From a checkpoint of a small mixture-of-experts model trained on Wikipedia: 64 clamped SwiGLU neurons an expert, 310M tokens.
Below are experts of layer 9 (counted from 0) of a mixture-of-experts language model. Rows are named router (the router's row for the expert), down (a neuron's output weights, with its number) and show model dimensions 0-127. Each number is 50 + 10 x the weight over its row's rms, rounded and kept within 0 to 99.
After each expert's rows: "comes before" lists some tokens at least twice as common just after its tokens as in all text. This comes from a sample of Wikipedia text that the model never trained on. Tokens count by the router's weight.

# expert 9
router:51 35 35 51 57 45 39 46 60 22 59 45 51 50 61 55 38 44 43 38 58 59 51 49 42 36 42 60 58 38 46 59 49 61 63 61 63 45 45 33 36 45 56 55 59 62 54 47 52 41 46 47 64 61 43 63 63 42 52 55 46 66 46 43 40 38 66 64 55 72 46 38 55 49 29 49 45 44 73 44 58 50 21 42 44 63 52 46 58 51 43 33 58 58 65 62 46 37 36 58 66 50 52 39 55 52 39 57 61 49 66 57 43 52 47 52 51 41 41 45 53 44 62 54 63 31 44 49
down2:61 44 44 49 46 48 42 36 61 37 70 56 42 50 57 50 33 66 41 42 55 67 58 42 48 57 36 56 49 52 63 57 42 46 60 64 56 51 49 61 42 67 63 46 33 67 53 69 61 52 67 18 47 65 45 45 53 45 58 45 62 62 55 42 33 52 68 68 57 60 59 23 64 40 52 46 56 57 75 56 53 38 56 50 53 49 50 46 43 52 41 44 46 40 52 49 45 37 46 44 45 60 53 47 65 67 41 58 52 46 55 45 35 49 51 55 50 45 56 54 50 58 51 33 47 49 60 60
down3:55 46 55 45 52 64 60 51 36 55 54 62 60 46 62 48 55 51 76 56 59 58 41 41 51 53 54 39 33 60 36 44 51 50 52 42 62 39 47 47 50 62 51 69 46 50 55 73 63 55 44 43 57 56 58 72 60 51 43 41 41 54 57 53 35 59 47 25 41 45 43 52 66 47 53 51 56 58 53 52 50 57 49 58 47 31 50 56 37 71 35 33 23 55 40 44 46 19 35 59 43 57 54 54 51 41 49 58 52 36 55 41 53 39 62 61 55 37 51 49 36 42 55 45 56 59 44 67
comes before: "\n", "-", " ", " The", " who", " He"

# expert 13
router:34 61 52 49 55 41 67 51 67 43 55 60 50 50 45 61 61 53 53 63 14 55 59 48 59 56 58 53 35 66 46 62 53 39 45 44 44 32 58 52 44 50 59 55 48 52 33 59 46 66 51 42 43 44 52 50 50 33 49 31 54 47 61 45 46 52 38 65 32 54 48 53 45 47 71 47 44 61 52 43 38 66 37 43 41 69 46 39 68 53 56 51 45 65 44 71 46 37 51 58 49 25 36 41 49 43 48 34 51 67 40 54 66 50 42 53 48 46 64 55 53 62 47 48 50 60 47 58
down2:38 37 50 48 51 64 43 44 70 38 47 44 61 43 39 29 60 54 38 48 55 41 44 45 37 46 53 42 30 38 41 44 44 35 62 46 46 47 40 66 48 61 56 50 45 53 52 56 33 63 31 46 44 53 48 46 34 42 46 59 62 54 62 27 57 41 61 64 63 22 62 58 52 33 66 31 57 41 44 36 56 59 54 60 52 58 38 47 51 65 48 47 70 51 46 44 33 46 62 45 49 44 51 64 38 58 56 60 52 38 60 49 38 49 50 51 55 53 49 42 42 46 45 45 68 61 59 46
down3:57 53 62 54 39 42 26 46 43 45 40 53 64 53 55 41 43 61 55 45 59 27 47 53 46 65 62 43 36 47 39 47 62 57 58 56 61 56 54 31 52 50 48 50 68 53 36 50 57 48 44 50 53 46 45 38 65 56 59 66 46 81 39 48 55 49 54 40 63 53 60 39 52 54 56 46 62 56 74 29 67 46 53 41 48 57 55 37 49 46 59 43 46 43 55 55 53 30 58 41 54 56 63 32 29 58 49 66 52 56 46 43 38 38 63 49 44 50 31 33 49 39 60 46 61 44 58 41
comes before: " the", "|", " a", " his", " he", " which"

# expert 10
router:50 42 49 57 55 52 40 32 46 41 57 56 56 58 54 50 30 60 58 49 47 43 55 39 52 65 54 35 34 60 25 45 39 42 34 34 55 48 42 48 50 69 66 43 46 38 61 51 57 36 47 44 45 51 61 54 48 46 44 56 54 49 75 52 43 43 36 37 32 51 47 46 57 58 61 66 38 58 49 56 49 35 70 49 56 58 40 60 43 37 43 61 43 51 30 47 55 40 39 42 69 50 50 53 44 51 53 48 44 40 41 46 58 55 47 46 44 55 36 40 33 58 37 51 76 30 58 31
down2:61 51 57 58 48 59 64 61 49 44 39 57 43 61 56 54 56 46 72 31 40 57 57 60 58 44 53 58 56 41 41 57 35 73 38 47 51 46 54 51 42 39 42 62 61 52 59 41 53 45 45 74 50 47 59 40 44 66 43 59 42 41 30 52 61 42 60 43 46 50 58 60 26 58 47 34 52 52 31 49 49 54 33 35 46 48 50 30 52 36 52 33 40 38 55 52 52 59 56 38 44 63 37 45 35 62 48 44 44 50 36 53 60 72 75 55 49 41 40 39 51 46 42 46 60 63 51 39
down3:41 49 44 44 47 60 50 47 36 38 56 43 56 31 45 54 53 53 56 45 36 43 43 59 49 30 39 53 32 47 61 47 63 57 49 35 47 53 54 46 40 62 40 50 38 45 57 49 62 33 55 49 49 55 56 62 30 28 33 55 37 47 70 35 59 57 44 31 41 38 32 57 58 53 43 54 44 67 45 62 61 43 52 20 39 57 53 49 63 60 49 60 66 52 40 53 65 62 37 53 48 55 49 55 47 65 44 42 30 42 57 43 47 52 40 68 52 39 50 50 48 52 43 39 43 55 50 70
comes before: " of", " in", ".", " and", " for", ","

# expert 12
router:40 59 59 61 45 42 43 47 57 71 40 38 45 58 62 46 47 44 80 37 54 43 44 56 61 69 58 46 71 36 55 46 40 51 40 40 41 56 43 41 42 45 49 56 56 35 59 56 48 36 54 55 33 61 50 40 46 42 48 58 63 53 61 50 38 54 54 71 54 62 59 38 46 55 62 40 53 51 50 38 60 37 43 44 40 77 46 61 48 43 54 41 64 59 41 66 57 50 50 44 51 22 43 42 56 48 38 50 44 55 59 56 46 29 46 37 73 54 45 38 50 44 46 57 63 51 49 50
down2:70 44 51 46 51 44 34 32 62 63 36 64 39 63 53 58 42 45 29 61 59 35 57 42 51 36 56 73 50 41 47 58 46 53 33 42 43 63 62 45 50 36 38 51 47 42 44 54 36 55 48 45 34 55 31 36 43 58 50 57 50 44 54 44 54 46 48 46 50 48 38 57 48 56 51 50 63 44 66 43 41 36 40 45 56 55 61 53 61 40 33 54 48 41 72 54 56 52 49 26 45 46 46 53 45 57 30 42 63 63 31 44 50 61 45 70 50 46 60 48 54 38 62 37 36 61 49 36
down3:40 51 50 58 55 45 44 51 42 54 60 50 41 57 70 62 54 37 42 40 64 37 36 46 46 57 32 64 34 47 51 40 40 56 42 46 66 43 38 59 68 55 53 45 49 47 37 56 41 62 51 33 62 54 29 49 52 61 49 64 62 52 49 58 56 52 48 52 56 56 54 41 51 70 34 49 70 70 65 53 42 56 41 53 61 56 61 49 36 54 39 34 42 45 36 50 41 44 47 57 44 36 45 49 50 50 41 48 51 52 45 53 13 52 42 71 53 44 60 47 41 41 41 43 55 45 41 72
comes before: "-", "|", "\n", " |", " ", "="

# expert 4
router:62 68 55 35 36 43 35 41 47 69 48 48 65 50 22 55 59 32 50 37 60 58 45 46 44 65 38 49 71 50 62 52 49 58 60 58 44 54 48 55 61 38 38 56 56 51 43 46 46 53 42 37 44 58 31 37 43 26 46 53 45 44 66 42 58 59 51 50 46 44 60 42 69 43 53 54 76 52 53 51 69 47 60 58 63 53 41 56 49 37 41 48 45 47 53 75 58 49 56 37 52 61 63 43 45 64 37 30 35 52 43 47 50 51 54 44 50 47 54 48 38 44 63 44 48 48 53 41
down2:26 55 60 43 42 45 42 25 61 41 40 25 57 42 40 44 41 57 40 57 37 48 61 38 37 43 39 66 51 46 48 44 63 38 42 56 47 50 33 41 38 54 51 52 55 58 52 45 47 48 62 54 48 53 54 51 57 52 42 60 51 57 54 46 55 60 56 44 39 43 51 50 56 63 41 52 49 31 63 43 62 49 56 34 58 56 52 43 55 32 39 57 65 52 56 44 42 60 64 35 43 62 47 55 34 62 59 41 60 52 38 61 31 57 58 42 48 36 62 40 43 42 68 60 34 52 41 22
down3:39 47 42 61 29 42 33 60 55 40 47 59 47 43 40 54 49 42 58 55 58 73 51 48 53 82 47 68 51 64 56 55 50 45 50 67 42 51 46 34 35 43 51 34 40 60 53 22 58 31 53 49 40 59 63 52 46 54 42 36 38 40 63 43 53 39 51 45 33 63 38 36 57 57 48 57 58 65 43 43 36 50 54 57 64 52 48 66 34 33 45 41 47 40 52 51 61 53 56 58 46 38 42 30 46 42 50 38 56 45 36 50 48 52 50 55 40 51 51 41 51 63 53 46 57 53 62 66
comes before: " the", " to", " a", " in", " by", " on"

# expert 3
router:41 54 54 43 45 45 49 52 47 56 24 41 50 55 45 45 40 54 41 61 64 44 33 55 44 38 55 38 48 55 75 31 39 59 49 36 44 41 45 38 71 55 37 76 58 53 51 45 50 58 56 46 41 47 61 48 37 59 55 57 37 41 57 27 52 46 60 43 66 45 42 43 56 69 53 67 57 51 42 55 48 48 36 51 45 69 34 40 54 48 46 29 59 54 42 32 56 43 36 41 42 56 49 49 46 63 42 43 47 67 40 42 36 39 43 57 57 62 53 39 42 52 51 48 67 43 40 42
down2:55 44 67 54 52 45 60 38 52 51 55 51 56 53 29 55 70 41 53 55 73 49 51 56 44 48 60 28 59 72 31 67 45 64 47 73 56 39 50 37 54 47 46 54 40 65 52 50 63 50 54 46 53 61 48 45 61 43 62 41 43 48 48 42 60 54 44 37 34 53 59 39 39 69 52 37 46 39 53 45 54 58 35 44 37 46 24 50 41 48 41 53 40 63 64 61 43 57 54 53 34 48 32 56 51 61 53 60 45 55 31 50 59 56 46 60 58 62 34 59 48 45 53 63 39 58 54 62
down3:36 45 51 42 59 42 50 50 41 60 49 65 63 70 44 55 40 43 42 52 62 35 65 43 53 50 60 46 50 65 56 61 45 58 31 57 46 34 39 61 39 59 51 51 65 56 49 50 40 54 55 65 48 55 71 44 47 30 54 63 46 67 68 59 50 45 57 36 54 64 60 39 44 47 36 44 39 56 49 42 25 47 50 59 55 48 63 45 40 37 44 43 67 42 58 49 42 43 60 33 53 40 50 55 37 53 59 42 47 50 44 77 46 47 34 44 36 58 41 55 35 49 38 66 55 62 39 55
comes before: " |", ":", " by:", " 0", "s:", " /"

# expert 2
router:59 62 57 50 37 46 43 53 67 33 53 38 55 54 55 55 64 55 40 52 43 50 46 55 50 52 39 49 64 49 51 62 42 67 69 62 39 36 59 64 71 40 55 44 51 50 25 59 38 53 40 48 59 57 44 56 43 38 58 56 54 63 53 61 47 54 47 40 71 43 40 47 68 32 58 41 64 55 39 40 61 57 38 66 55 62 58 43 55 57 47 60 42 61 54 48 31 65 46 52 61 66 43 35 46 53 47 42 35 40 71 49 74 62 47 51 56 51 42 47 48 51 57 67 54 62 54 53
down2:46 32 55 62 46 58 44 51 50 39 42 54 44 50 53 44 40 67 57 38 57 63 43 62 47 50 50 39 44 55 36 47 34 36 37 56 52 55 39 53 36 52 56 38 33 42 47 41 61 42 51 35 41 43 70 37 58 63 52 45 71 60 37 58 49 45 38 51 32 49 43 44 31 62 55 49 51 58 65 39 49 40 57 39 52 49 60 33 63 50 49 58 51 57 64 39 20 33 52 49 72 46 58 59 54 41 60 45 62 35 58 42 38 37 56 49 38 60 46 42 42 55 39 42 53 36 35 41
down3:49 55 40 59 48 59 47 51 55 53 68 53 63 32 52 66 59 53 43 58 50 40 62 56 39 49 59 59 47 60 59 51 41 46 54 59 51 46 45 42 44 66 48 43 55 51 45 60 59 49 58 34 56 47 35 39 32 24 43 64 39 49 51 53 62 44 47 50 59 56 29 43 57 43 39 62 51 30 50 41 68 26 44 62 45 51 67 58 47 42 35 42 31 56 60 68 51 43 61 50 55 55 54 55 61 38 62 37 43 45 61 58 56 45 31 72 49 53 59 34 24 56 50 41 41 45 45 53
comes before: " the", " a", " was", " he", " be", " is"